From a checkpoint of a small mixture-of-experts model trained on Wikipedia.
Experts: 64 experts in each of 7 layers, 432 GELU neurons an expert, 1 pick a token, a softmax router.
Below are experts of layer 3 (counted from 0) of a mixture-of-experts language model. Rows are named router (the router's row for the expert), up (a neuron's input weights, with its number), down (a neuron's output weights, with its number) and show model dimensions 0-63. Each number is 500 + 40 x the weight over its row's rms, rounded and kept within 0 to 999. Numbers have three digits each.
After each expert's rows: a language model's description of what the expert responds to. This comes from a sample of Wikipedia text that the model never trained on.

# expert 55
router:525558539461543529514450436466543577455471519471487428541558508463562497443545538555564562492436471454537564537530570497559498461511528494548463517475556529523540462532450431532445549510447524
up0:515515515430485549486479461501555521502513572491485468435551454502585528490555472474519498508486496441482536585475503447514562493503477519514554513492517481518492545576454462442453548531578540
down0:550505502437517580567475551489615451474441515460604558514461478521487494407515489501478425425493489498492441504567538500559528462491500495507509499484529552462457548485486460557475496512506466
up1:504472569553483449491523543544520508482511459558508482516479505518497529552491469572488487536453468517566462449490578477516442487488460584542455473532561490513584469517461514500480545594496541
down1:488467476503533459476523534520524451556504555495539509506421472492479502527526534487499514505470443482458531487495565447537511519456493520511514448489485540476572449494492479511443554509532510
up2:523517458496495477525448509572593562520480497506447552481484532519597522545468499552510482481447476533505438532528534493516445443489499530556525483485528448494480492510485577536502516552461587
down2:540501484476503483466507596533548514441515478443516529508519564482511497504493431495537463517472489490502483526476528564535542536475490617532504510442496546484504503459498496436457479445500465
up3:505495446552469473489485444517503547495477532477512480444486494517461522485546507477604598482458480549513472494531530500461513542620427481552469499485501480526479483500526453485493547465479420
down3:491477521518544543462474518498536480541547536468476560481449402501496451521440501533565489497495412525480426514545492553525552468465530451542482483483443483519511507434473456512510515449491510
up4:404490498451448515524518454482570504531523497509475507467455529455549521544568547549544569504485502517521574516502544489493476580514435555546474437490516507535537562475502511536517506533542535
down4:509547527557466475463478474476446507467497509536528512512511469453468491453462483507455512565500506456526501526531542550531520564476523468485484472412474517468407433499451525432508570502544482
up5:524521534465538503476471521507488488497538506529522428466598551521529480461546535469507539537469529499453427541452457506590537487472541482522453521437483527441505494561429571509506517500509448
down5:478478528508552458444498518436420419493511504571488563496567578498440545513551408440495539481435554446550503473519479548527516456517568512532534460528471436454475515509460551503455471472480548
up6:606499460462572505514506508477589545421482529434518503518526523504536540511488532543420496541530525535507602551534523543489483457563560514490477502559494558548441476471498486515454610495508426
down6:504499539559498512503456498466493504557477496546543477529506459550496541511518428473476501455554564429495497527571443538435471527580464552459487511455593463507434485554520469500555462536515542
up7:451519502454579494521442490457485526530550553472493483509542506489524557436501574534504518465510525514488498495522493479498541535544470548474483513494524529555508463509500469429495562440480522
down7:503473498493476431496522457492416521501518477532425420488503534518537533538442507537485504541463479500491532539520511486510519480497525522521520541485521479502528560486511478537503493562422477
up8:488509453533430473543466490485496564502467445521473476546488577442521500453527546494483458469495543428428477496565521508494456519496502553526449507526483422459537520520453558514505550499503479
down8:505420539435562508482490487542477496441458509484525547558435523485435594519516468505512516476536450512537405454376529511472525531435519437530492528553502453524509421468518459526490431503426549
up9:498457460512471530496520494496559488416536489562472446465532497497560497500541482515511501448610519516472516528411527473495436466451517527470512504512523541513555470451523527496473537496440546
down9:479483586514501578494521515494477456544504513482506424420570447475484515497440478466494508444459516484488492520540507607502538466496422535438544512482529480547449406541466410480453470544521521
up10:518450533464498572531504501552516530564520556451525489508480517492468473530532533491457430404476483497495433527471525525513465498516496534438444537490548522512494543516447502512530466528507565
down10:540554477511503497470458549458534548445540524476489560586440567519492539512479535409498512501540532497532485481483617456556486538470476553481523449512488515497517558486503444555474516485512468
up11:533434559439551524503457490531509552530534485493470514577540544536471484519591537517512497450493516468504470495533500559520540525436492464473482495497463472588502447503459503507412499516556505
down11:479496543427495503527524508519491514560489477490465479509487558497441541530431493415544466539578478475469542538506447504570431536537537467496482456460463553511488548476551508488458475524521482
It responds to: Scattered tokens including election-table pipes after header rows, CJK byte pieces, and nouns such as rock, word, gold, tr.

# expert 4
router:505602583471528477537465410429517626413466515437492478563537505472546475491528558535553544480445485476563516527526551499548520467472532485569439511459548546526569453521456434546463537520450544
up0:467491516466529525490496497485581446486476491504513454450504410499460531540540560486570434508532473494462476444483519507505524526531465467478534552473545518580563465542470438454488519509437498
down0:477477501500507499479413485508513525537489470498512583533497552505524449489470512478532466480503430488556488525502479468497522531518410476499483478518403482490574518497539487522531396487509493
up1:540512510483536504544495464456477502519489481548452513491444529560531467498553491608460520516547467482504496513493430453513457492542519531517473535610554575503534549516414471529545462585508520
down1:461502428487533493534558517476514428489414521494502581522500426435548495474481591525532490449496512486607531493600429552547418484491431509442497542496392446514477556477472485493505463467519449
up2:513501501554573486453569528545572556484552490507480460462509493505534490509519528529498452417488534478462566542458501571560523532500538510524545528504487472557614424545478440500512533519470521
down2:440507397479541502481473512537511560500541521494463584537536497509471522535518520529595473486535531458520542480572480483460579490563531450450555481482520545466542514476480482490482546575468464
up3:501426422519546480484517510500454576553471505411433483507488558464519460417530567547503514511473497492587532505435506523504418436552504557542489553512499515502520507518471454395503538597456548
down3:515520562522543488522532574504531471508491547476429495461490472432520625512469501603492553538469563438507499434511497556512535378481506528477428532473475495508442491493544476494469446526520508
up4:494469470522450531506489513394459572495506490545482466488495525456578535518496485462479557468392507489494501495481494473529504560481457546526460544536513509517546544517507506538493489464528485
down4:509536493476479609539475498534505463462528481487458530501520532457545487463429505524541541539455551521534490482522508502516477572526521382525525528460498419457542462519500486562490496458525520
up5:475513472472448470451541559452528502536488459520490456555500504473505454486569463496610433459525496444459444555451518459634506484590553550483496481456506483467557534474508528513509485507496439
down5:526489577482530550485446445497480464521441503524512523497513546486535471507415511490502504504493574496507479516394559498448489458554536570449491498539503441492466484483521513549452501509562504
up6:527532487412566522525495456528518454512593506484589446581477517550474544545509480471519547501532489489518465508469484478538415461540508551424469517481574462471559530432478467515522415527475503
down6:451532452459570518486439580454521502560478453517551515579485532548484492479489505559547492506478499512539453445558469449534484520429487500507519434539488505467509480509441542479569500546471492
up7:487462428466497479439530536537548534552544472473520518524522484519482503484493575499509468448457550492417511509511547449510505568434584423456422457518482511589579532496529517521450515563462464
down7:425487514521533513522443493447433526479533557504568442512513497510459568509494476498480504494372469527523542446504522494496517479457461501492477563508496423494602538510580554453599482505473506
up8:557570543545501396573531482511460557392482496517485479549496486472485494529425578478475436503400521488473478455535495530576490524574517444508513488547582487518493437532504525545558553537552569
down8:480444428432573550497449488580490517590438532547463459522504495491527464574490591536570491446458523449504598536525465490389506517479491449522435527482494465528413525558579527412506505527410477
up9:495505484539488526487523519461558528428509504492476541431445537464433486521509409517555491498478505549541546495457483490532497459473480551461424453582530490526504402573560519507534512478462510
down9:422493472520520532493537463479534462460506520550510457481488599473475547421449488519493458416459519577529507463544529490462536510519512521477569476534442503459596513555490508494485568496464533
up10:551501498500567507549491449444544528474529381480516469447469517549491489432527444469586511581437552472499441467550534564485535449496419494501514438493515519502471456477439505483466502539474508
down10:503572565525446452483465540463503544563436509540488551516560496518502478504469495452498472445549534498469487519532513561530499471570435518390543489517581539452486411570531472447517458532490529
up11:577546509545512485507467544488531570544544491525499485569517542484517479519469530572503541449489435488532550439613477507529536487529459507551506539533409532532512507513498535548530537541450526
down11:426569473520486496546514468542459497466502526554477493517526558490558501555574527536504514484513576474547458478561521508468418494530541526492510548510534517448444521514510514499494469522524484
It responds to: Middle word-piece syllables inside rare proper names, especially genus and species names in taxonomic lists, such as Sp-il-osoma, Ny-ct-emera, Wa-ik-ura.

# expert 50
router:529612510456514562481482417443570574441416499464483466505560538472533452475548540540545535459461476456548513515578549466542525455489534476564481475462533539516603462526473422574466530518450534
up0:531469483459501513531436512558541531485543546499536497533511485502509521491460470453443465449575453482547530507556555447456576430521491518472471520483446530567427493545481443532468550502465493
down0:470481477499499524533501459484511512455456517517510438414481477515518487493529439489454455525498441476529479506531495507482470521515545462472596473449477546551488517487480519477480523532430463
up1:573509530519421561576533485474565489484545490584534475479521442514506487458468515537572511478547505481423525413511422455507444487470507487493515465481512467540586467494546477560561476523488476
down1:476569486467473530539442506541465487537496475510510547480493499544587491512527517534442487544513455495529529491545535495425437549430494519430440490527450529463480513537526548473461549493494521
up2:590491380529502559467479450514513522519447507511476449537552539539502462536532532489446465486517512475596439505509545483473461509496441502549526471503565509543506472479462529508472473541501556
down2:512552477415458509457593555537509462519563505523482538488552514485532505486542439472428510449504494456557532464546546422546510421470529519467538501504481485526438420438510519426464449542493473
up3:601476514476430384530568558514487513420530504507500458499514480517473508442537580468483484511406447543466499493469539453552490536488563501506519514406508462519477500532433515452509411501436503
down3:499519503549534536496414481566521463488508499538482448536456558515446532522479481536490533515554469573496563577592495533487464495521501532482497562481515480460458476484457527547546513450498462
up4:539511504436482515517548547484571509469472582567524445474465529526500550499503445507557511483443504433509527454567526519519478418506487556467540540495450482520544453513513447470476517521477506
down4:488507587450513450521451501500540531532511507501495562561431492493527456549483467554504581457425577427533471491488555532498486550523479478488503497484503524480472521463500454485507536505557525
up5:482484486535491459450539489454564592473486551612486507539537546450515502506515493582509484525492533430501516586532524508523514450543525476513475542529480508521506501475422474587543496492519569
down5:505496526492511593469439520407513559470455548572472455565543431471516494510463522446531484467521543531439437424453522500498479520484517532545523508512516464481533464408530463568452510555480509
up6:538494561498484530551521542468492502490479502503506432456505569514544500500424548486495547522528523517455444521530521493488521510521509500573453484435542409544520479487483456532549488498529560
down6:488528432504466532557542563497489464522448518443518473481516547450483447441531493502530491548525506519538546531542510472518538500476483435568517502497453517490434513443485487480549553494522556
up7:490504480449529491475484558524508523507551480488534417602493614530493450548551515558528481547521468471544461470499548551490553524469436579445485445542535535552448431505539479504478398534466558
down7:554498506452507498513471582498539494440451479416442473522543496485440497484556498545501489478478444457497548526524430490561554484545584523475492525574505479475518545480483474528487497462450513
up8:553431532514483566576442529494536512511532499538488514445510483484421569461498483497417483537450474587484485522518526492538503430471538451525435455541499482503531556490526588544506573510426559
down8:556517534525474494546526536544430514497467509587498584547472474532504530509476421478507458501497538520539545424463538459489448471513474497474529468510476527549426551521448539483493539559504454
up9:550513506522574497540458509515522489565511462451507437525517480537433490447422482492498503480519496419504501480494466561589436550438479492481460471501397449471523496529529450545409526537488487
down9:467500462517510539527471461542507470515400454483461504442516442562530534435498456551537576474526508570509460507509549518535495549472526565538518440495455531406538421529523523504514432503464455
up10:530461443407514479569443527461449515458528457469490457548558554502537479506537543499566501423511532528488511550481502485482471526444488516502570551521456462535489460508469488460513425475464471
down10:540514510561552525458499515496509561507466529464485482549489517512471476522538485456494465544455476502473515561440446558503525461503441501470512551515517564515437538534491431498418523514464532
up11:511498469416500518487505486561493507524471481495517465509533525533458521463475536446496577456479452479485457480507428522458471504493542468488500478557491510524473470422422393485565498507474537
down11:552477491532486525495476558500571503556491552552514544475520402524457499556506494439506460552534450464513494467537499524475473586468500483471538461512509504481506485480460488480520510533553419
It responds to: First piece of a capitalized proper name, often a person's surname after a comma or date, such as Pin, Rob, Sol, Cho.

# expert 37
router:525556539464544527512451437464543578457471520472486427540559509462561496442546538555565560494436472452537565537530570495558498460511529495548462516475556530525540462531450430534446549511447524
up0:551486506476431448555405526591551535495520539552526500467441553510481532566512550471533528472521495530524551500494562476445549521449494538487518515476559537501459451484460454517476537506559530
down0:475467494453505466529541475521537537490528503468554529588501472483531538528504498584436525504546538419549462471472496524505496473483529483419488534524582429549560450486469461475517598429516510
up1:480493519435562508466528411546488534433538428466365500452520539556582539494528539422553520442476542464476495528512481501528509470524520527516497476453555512523540438483422510573466506531466476
down1:505533504447411474471457530518521522478631502569461554555498475489482441459497531492553447530506420515471490449517410511528444499518522434474488501507495481477460473576489491528470555448503522
up2:418520478502406512563472517502581504490496483543517540498489456501485487501446525597488540493473442538487500463518455482522443533519505458549499490476486562475509503475444499528499489521457556
down2:507515513517502566462567479455564526538507459452512502460532481575483519566504538538536482522528552505485429524465523521451517557438493444465467454441498552480493459516497483452498463479506491
up3:513470509447457506555427466525460509504487542514571511523511471547448465497475395510433501502512455460516485485517482466563475544463544490580528521461523531539574497512485450502450521563548412
down3:533529408513485487503475551511508520466554536513523553517494474510497541501528563456462529542466468511515573483566554519597495455575512478521476457491502538525513506448469542475432498526575512
up4:548480535453538540517494531496533463460505542423444515494517560476551518511514553524508455482473527457533559438486523389391530508546580477481505521500526588508491475469449489518456567434502521
down4:445556452501439577521486488543556542508494537447550528537484496453500485564518468481430462542520469507469490510522486574476469552465515514537498461484560478496489518422466500501555473491542453
up5:541524475527527525577450515421445544483431508519455515483539466482468496459557467496503567516435437468436468526451486509537466506505468489540495456480496470472475508480521489431500543505488533
down5:407551483449472475510451548430490507509582446518443469471535493484504537460484481501567475480490477445564507450438501451435519487498470605565463512462501454526468526501468526556440521451482509
up6:458538507504539574477561507448469520476428523463437449490517566484533440532576490458481508560492524483511515537519556508530475483489516557442524454497528451513552543507474483547534536512522500
down6:536500485473482519521482491462494570486496513503429453478481589445544478479471521536484425513516432505472456508548499535539475505554505476543541480445546504467530476487395472585546497489451489
up7:538536530532443402493525469529498518525458527455500548516565544531505465513461557473483483467472472518512477517455555552523468496513467495496476475461588469499516502502447443488532497452526512
down7:431449577557472490506492532464479505569544560456465495480468532503491468485575477499488453484518481503482524497541482475557555546527503462522524509467525543557519468478513548465426511574491510
up8:431490497505467471457461507507506498521508406538545516476382529475510527446566445495468484542485491562535438513575592520538489449505596458450408466414469606549536485462543483487490501531470501
down8:426465452535497509566478499485525452532512518535496585499495536523503503443536488508508536490507456521535492513467535453480488490545476536470529576508483492520508448449543496469558488513459465
up9:569436509506535490556405517449493460450479523510494493538494559518509490510547439539546526457429598530530496477560494438499477513519556506446414467532565556535508543516450528518475471451515534
down9:450529535490541420502451489571460515488501458499541564560445501432491469496523491457480527539504550521496482476529510484556499472483479444487442543459435483583490477571442450556620431478517550
up10:458487603465537530512492520549499552475467514478517524455503568547529438506495440481477534437530480452433556477449511569537461465505482492485509489541471453547566511473447473484493486508551501
down10:545410462473538485531473417492515494482503521494448447566509478530516518502456462516513494488526517588440488537453466535444510511538545522523514533548535496453463481525487523487489512523550549
up11:595525462486476450538506509446542512520453507469516448514421492509444497484493444511538456544453557494491505434429571534493466520588484521519476519588473516410485519475434494497511533549408491
down11:466559529521482460530487535470437509458439505553506448509438546501495490464481469479570542511531537527510467552471483529528511550520523430511465576481494498477548505522493529446500590510488513
It responds to: Pipes in total rows of tables, == heading markers, Latin species-name endings in bird lists, and role nouns like politician, writer.

# expert 30
router:520534517477556553509444478479549574481478486487457442541540489462550504436541537549541531505451480450546546549550557479545502461548530515549479521452555523508528479525460444516450536509467505
up0:489429427489492495541480507449528508420428383525473484538491506524511495527548455486536458471531491493524503478528531541501468580492522478542437444449575406526579519455525574561533504558386501
down0:609448543554544567543543579545433485500502500507459480492501419483438484537483502516447510508463569473458518493564510464445547511491513461459509518562596519516454602499463517441496505490481456
up1:544587417544498505426494485525461474464489459538615451533495538528499523544476558529535501475473484502525433522594494385533551524572537516478552503524523539545475477548470450497423491517497542
down1:569464402468491484496521467490541539490479564521511478548450458503511463511484523505507477497469534470636523539529523518481510560539504452494514496517489442470507483460542502518537441468512539
up2:536411434465498523508524537483452488456482573459461482487476517447469521508508482512519550491541497518498471553495562459539544522522529542517503539458525492545503487556429539450501556508552492
down2:520557539503481467508481515491479499450480512483528467494501475457426497490479441494499514569570518532549460541492517545493504442522428498495447513469498504535474503476497555516465528487487425
up3:519518523510547552497479548443514496497510507497490516522487564486620490504610546491524611501495509500454505494511549532449417509498550570518422509481483448517500478539558485547512554498494515
down3:528526554458453431500523485450521522538427441466409534488490493457517513477524518465529425474482531510470535533495506488500536525524505524446506509512556506455495444463468637535475473494513476
up4:424503496534521523475455469525552489463501509501510522535380564555547508493483457474505501500574532497462433516496569485553465426570540484479425483508525501483510454492501528596527540536509496
down4:467426470453513500468472465447474482572463473498509480451502467516518545457437531503523455499500451555459463480460429500466485494530542501478537505518571441439445578505524544493445511505485499
up5:564507464519509502499490470462468544602535556478594477482520468458512480538461498530558571534455540548519399474429490380538451457536514511538466512539483521565510541422454500538479505522563526
down5:501447523529506497515560511528481554459510472516515497446467492542569468543510556523442527501506556502546502496520520562411536424444548493488493512492591481476521459517544470472515502529503531
up6:554483433488478513459475498527516479467485457495483539553534519399479442456525541514439484496519559557482538566560547546528470537464487473478432466522490555482523486418479521479541476504479544
down6:497436515519549498486468486496597473438511412488486446539446494476495532483451546530526501519601557410485536471515521511425493494502513474473527492539491481392575437505442533483451541536457522
up7:487445460500521515520460429492548500488445465492507487452545515520460458500551461535553510517527485517535484569511450554571456461483557480503532530462450499524503498507462501508496428500472554
down7:515461524517475526515442551466461505549533450465475511535472432496491506533534486499530487592514474498407474474542429527534483435446511498537541525568529581506464452498460501480515543537599526
up8:452535482488399538465516514518477510486452519526484427479541570486565445522501496485530519549442471522531535509478552555491534444486499525483479540518526598499521554509475502550527530538434487
down8:497484493545562523505576507493494530545509541531462516467483530483482473493513518482434474510531479574511467511448537476468492474576558475530509548423541482507473512529511484501486439483561428
up9:480497537433506522504535478410550521501552491402484457462548517522566542415496555536540577464496528419533528518501511498496470453468500492478473469507514470520505532566478434526438545487502471
down9:521539522474531488540535480475522455508471514480485569574545507517540560537526526457498420545497516518505473441534537451434495481508477569487505516543530525517464481384486531532519474461562487
up10:551585538483574484485489517509513521468438471453392463462475424490514456396485528520481557472477498421541451455435529469519470482456544493548516546464482548471539433540512557536542500541537532
down10:520513522528525483515491530522494500504442482416506496520528494465530509531475565536420546504457501505357531502561421530531526526471502520461460513530535513505473447437515476523508509359412492
up11:519449502481522514557423530483428535509467576461510443515528550462512484475537518459441513499526514492516420545549528497486452454435497562516521466532462430501458495510465451538524547532532480
down11:467507545547503497554454511449538453433533531456525492572502591491477550444469535566490541580497454486476518485570532603542573501491469405500474540494519483549497532515493476478495548555446493
It responds to: Adjectives before nouns after in, a or the, especially regional ones such as central, northern, western, and early, late, small.

# expert 46
router:523556539462544527513451437466543577457472520472488428542558509466560495443546539556563561494435472452538566537530570496558498463511529495548464516475556530524541462532450431532446549510447525
up0:546424450491407476444479543505534484609430520522556503485498537490474491488494558556548545555512532425482505532485456551511517515488518458465535448445476462523492487486480518536553458525540578
down0:409507538490488494481485480482542613463514512445522510493495446502497527483480514522467446507454516516474442524436547476518552565515506457508533534522559449474501522492565506521504513588482534
up1:494494484535508512482464525514485490544494470528472464425520434475520472408470472555503443529476442466497502497526516500488483532480549515514530481619521498597575421503524536576557520512477462
down1:525474497502496470509503496509548613508451551489528540477507463542476487465444498449532516500500591486518544461519476516582478522524530482507446501514512490503542493527513483489485553590508506
up2:509483527473516560553504514483505551432539564447499491516520463494590485503533463476476534500521445451494510535475459499527424496494469516473460514517444473552427478522510504590521519586521516
down2:505466478481449453592531497511405510540500587545568462571556466539521483524557547463562549451432470399527516525526466604530474512500483469458472560475504492481468467494476490487494536521465509
up3:468457498508482466549504396521528501453470473421447543503476528459444576513494509532520505464491521500482465464493619484550505527487486487524508547556509497480599526464513449505422442491506532
down3:492460516509441484451511517499498451509481515484470523459577531510511499436525519495507529510435445463508536491395522512494472566520528537450422518542498535540492496461380461501481502482487491
up4:495499553434538534499451517515508550544538436447467545511443508434515540450501436494534554585529427517535511541566538482457470493495566484431529473460473531598458532545449510489493484479474448
down4:506533466512505494532469501522483470435459505497503471572511513546443503490486506484498444467478463498520474537464435483533467568459456521499449541462522452526600449487492581456438512497527527
up5:460414486542457443524475464500560509472467486515523430537497541536458468474494498534500510518537447536483552467441466488538395459468530569542511506527519563463518610548497458433485522544506454
down5:528492502532488490455515530501496517507434448511523526502491464481493513453522482513455521502492510552479504513431480494519487522486482477517517491465481501513490501481537503444564448496531539
up6:504513545637502482509521515490439483496477477561529497552529542532467538536418502535501488474512474513501546570461549454506551493537530457544535379468497542567486483528487516498460513410484500
down6:504536511550475511508523440543552544495520480530436487431571532446505486446469517505530543413478519475528528524472437534517455493516456432458438532529510413491465469486443476477489467434443580
up7:477551536551485542471553466521489482481486427546436522491503481545526549449509467529522470471502497496483476477462511456537452450444493474493394464521555542532550462480519469500461447474467507
down7:516554449466537451502439507532506547551534511423522546451549520467530528493511514491431537481406570474579447526522409555512530468585443538484513542505493473448418447553492502500523528447456519
up8:566520464569536500428459504517473496439503563554502441570491470524487525477491588518508497515472483510517524450533583459456496530538483526464491487499472523449577465458464521526483503467506469
down8:474519479412545464457503506530433513504529554507492527531551504520551476460535494552409496559514528541526381567514559500492559510466501475493543517506527484527537477461455474503447481468455544
up9:527485481543493538494524521449524528482497496474465541420548488560551506429478558482482472532483469367440513466500565457485514480464536605471496510455444513516565455510463492427405478563455516
down9:515451512474555520472443508511475426506509501481549494492491512495550606501513506502554399485426537547496492475563510518539437485511468410457453538508502527508495557481466451509481550526589409
up10:544426440521514545467594484513507512490445493509468496493527491505469538470571443583481526485421531510524476524554493561462511455411502546483497540503502489502470477506498442512445587579546531
down10:530500569493527500477475443412499511554505526546518580494528510535525456532501517517553446560556446592509531507540464497535494471484459531443512549541477519532489523588491425486573480508523576
up11:428534496495558437516503515452475458537478495478538549564492489509463485476519484434487524462544475414477477505531511531483550561429447493540533405556478591470463502478467451588497516524467522
down11:513513553531530516484495596571440517557474578500604519529477438502443518493439552445525479444468498553560511485404503555540541502449523558470419478481467512475475504493481487475419540478498538
It responds to: Words like as, to, into and onto before a noun phrase (traded to, erupted into), plus separators after award-category names in award tables.

# expert 34
router:524556537463543527511449438463543578455472521474487428542557508462563497442544534557564561491437470451539565536531570496558501460510529493549462518471557530523542461532451430533445548509446528
up0:457456452487447567485479486531468536544433492520552489520586516475532485558482526599488539505442495566465449536501512492499448469449546524450543517445512446534482480443473478504485475424529485
down0:547531536543472435520528501483475548476521514497607508485522510566529520475449543561554506471505521489485506488531553413573500523505502549476494484477530433442497506531543514456525526530555502
up1:510487563474497478453606489501504518489463523497556517493468474520500429526486521455543498462429483544514552513550466461498528448463533455476526482558558550561453559506522508540495544480420542
down1:488474559507519507488522596496424503425483501463510457478477442515516442515492459520496446596527520467387487467445476535483556527557524511482529524473510462530531538442476480513451492465530526
up2:466496506511504510528475437462622571474519503497472531456578494467491504542461520520501513572440505570501517556570472467560508468574504522518531454471542583469516495512533426528470471443473519
down2:462517484443494477522507551443484556487552466491478545515478518471479499481508516517500543481529557419501509498526471504484478466456450470450510567565512464514490476459537501501488502490463544
up3:474525524498496534525522476468525492503488475412479447439557509512518432540492480497495525469459483467532443492513528452635383512498471538511472443466504454438462487498506545459499504463507496
down3:427502507555494511520509503511404513549547483492528584442493490468487461523531557491519521487566488494529547503593533520527477467476503463560473523507508595521542434576535506515535450502498462
up4:502470508491505558497496463476517534450498571451571542438467478562517540442524539507523495514560486488461446574511475516471446396564502490555449497520558556514456488464485502514525486496524561
down4:425533487559500524478460499571512504560488555452557527424509493509487538516422473501405522507543499525472509625427516552541485532553448466606473547475522540485481510542451548462504522492509536
up5:542456526465473488517473490458564500529471470532520525497489522470475484485456553567541555479503418403519455562586515531575508531457519503513501548456477455527489467516572446498537451466450465
down5:556508553485485549508432471479502464509531482472545557493532490539491438502484509476448508521491603523557492451499537496506527504521503548503532565560436490548469511405559520501600475409521543
up6:478492503438549512517477508486559480526548483415486450513582470511505483488463481453489492501516550417453492460569520457520451561486552526523465476520541505481571482496482471572532470529464572
down6:498464471520461530490556430542450518547523502512420529485537469530456425417511532542452554510492472442452590492557479466431454482540480495537553555508557530474468495521511480580527485412454503
up7:560494453410467506518438497524574516511529519446469480561541513513482491579523525477448505438431438492466523492526579490464591518466547476508504509409488481593485522474489464461495443475483436
down7:457500482494485534383603516499484483514514463529484496479478375522523489510493536556541550432460542497486504480577522543453474418505490497575558605554492446541464521481462468475438502501507478
up8:530518494552545532523453435497579485458418477496522427494531522532461519449502487497574542426485463570456496490538497451431546440430559544524489500505469466554505493476438476506515439600515401
down8:521467576470615498470440590515587532522595505485493462535443507530495508509527510499488442499481534493555552413532483523532470449443538485547461484542530533509517532596549536463534464495476462
up9:483502442495485482478537533438526462493508456474490509427409484544550454475562521487537572458474431512495569490439532490515521491468529476549469501499571557491538457605424483513455523522477430
down9:490551548498440545443542455463488535492488473441449431422461548440492505475545441454468524458486533586496473559553501536469503507531537530537438498530460511475463519483435515492526451554508511
up10:518477442480431493495507517549536484483513463465538459516504535522601492464531568446439482484563514507508469566545503491516502532420438493555472468498462533467516475472456481517538536526472483
down10:496499487519492500497504503507489515463516524505434531525463486525449494472551488504471517550467518450418486541485463470509468521561441443495505444505493539425498533426453529531505495471508532
up11:499476512540474423526500555500573522541440502472481518459551490515531510562595470457536507506381551533441554513464558508532535418516421458500553489554518440482509493496457518506526495528436453
down11:516469430547524493420518500473443477526474509468510495467506520521495418508510535543546502512435500452498494426535519547451501520507437481557463509497528507487498518469513592525526554478543492
It responds to: Opening or inner pieces of organization, award and title names, such as Advis(ers), Dep, Territ, Sri, and cell separators after award names.

# expert 56
router:523558538462543528513450437465543578457472520474486428542558509460565496441545538555564561494435472452537566539530571496559499462511528494549463518476556529522539462531451430532445549511446524
up0:509472510454425449485513412443529500546491450475436533519508462459450483472509526545559528437554455521457494502568502500562520471527560474571467527446555517505518507527486443546526550459516536
down0:553527514495456471535481516491506506500535522435496511477462591456452470497541484526440500487474520499493529546575443578475485472482472501518501545480455496480513441566443456474435504450535440
up1:428513465462535512408483480493506438535522403514570468523523514541522571462471497589531502516491547508473505450513511552503483490504550511462454452506577513522537456484466538587498584505524503
down1:539514413503542403478510518512480487534467475516498467502462404519462482476484452549442461483525554502450539449531497558510462553542542587484556536470482447527508526475492571487518498554456485
up2:496502465579541467559512517535496497550520487431489444465567504527555474537516534570484520478484441484494510511489495541517525491486508476475502531463469433480548464456485484572467505522490492
down2:501466554443555501415492580520520491520545507512422463536475457557518529464486539583486437478454494564514518500436513487503500487596513529439512437436534479494485438541513539516505518523508500
up3:497509585376533497509480519473466524511436476525430532547535516430509507486461481526551504511484503524582507504534503502470374533420547494487505547519469471541495503502467479483388553463505574
down3:463454481427456436491468519504530505544487509451573532490514463495589512512518444451512536541514535451488533548392537472521511515499493554571468469459483485520448510503532468508445540500533511
up4:485533471462493466529491586455506538526506494527506502487496422528508529505465472469580565413517414541494364450459540501475479491531543469501535520491523556495528459529490509439534413537468543
down4:508536531413603554531527500528461496500465489519546506473564478454530550531526484436525523510585523482447516553564464476446508504521544502492529537461490425513484487482511468511524580466473565
up5:544517493570561501529490525477574481466587452518478514550542551513445522493532498478525370498430475523475509502551533522517481489489534475539485464513487521598498478587522476526488422562452393
down5:539518433511567495524510533455543489444512504480453447447460381499506519392487507517550546463502543545524450508489449381428466488561440502488548538475450524512548543535509540509503508496458514
up6:511514503578478474485466422558547445488459516465435494517447485536363532438531473509486527433486491492493457472491544520554524536429522498547526453465409483500504492494437498520526480527498467
down6:535483483451546524544479415540470505498528560508473510482487451533498537503567452496504392471495487562453423518467473539553503449507517548420477475530529479432473524511503529501477510471464447
up7:498485600562433526468474561514512514538498534415524499469474497459566505428500447509551487495428496483469462458499443550539509502494511484418562486466526511504420509554429507604503474472408524
down7:534503421493550505522495483539527470495543552481489477519507479505519592524466420471568446468522486433512487568494452480580523487471395501560488514478547517453414460547511465472541486475463520
up8:573479461500489497532551504546518544564455523430494495506484545503460509486477497446493491414513513558538485457514536537492479485513507546490504500554532584573489458465437520506489543474517435
down8:472449502446481543426470504476529528478507513536484506430419457471522517545414526462465507501490499471449513519449541475504522521429493523526473442498540555478523511460485513462490467463482533
up9:502514462517520525547443432469558469423501555543469553470508476499508503456515492455502504517492562482464543481514459473485510473506462508526501511468518509513509463476591528569512449510502498
down9:555501579523498480575504478475490494524483519506465426460512520504510484453563464480495459585473446575500506494509500493551560473563573503503509501550444459449497441564478523508420494522509445
up10:481474479515487557460524467480479518456560527518484476557425491484545529498491508546521472535422515463440480551532532457530527505470560531533472445466487529482563458592494587503460536482510506
down10:509492443459555570458462552501501471499498490432475529505408524521504575505478421527491475452497462527509476504431458574561536520501545450460477536542508462504500499581494478492518453508462556
up11:500549433546469485464478536444501554493456510516525491615568522456411540505456458446532464484460491485559466487477587465541510459496547575483482500463525528496604536481524553572468500457479481
down11:501495494489426491492516469551539528514560495509502487506550547455472489459423486492532470500481484500471495514472463460512519596519512514459487500549475434559442423413453465510505474461518454
It responds to: The word to after verbs like decided or able, "that" after argued, and nationality or country adjectives like United, German, Dutch.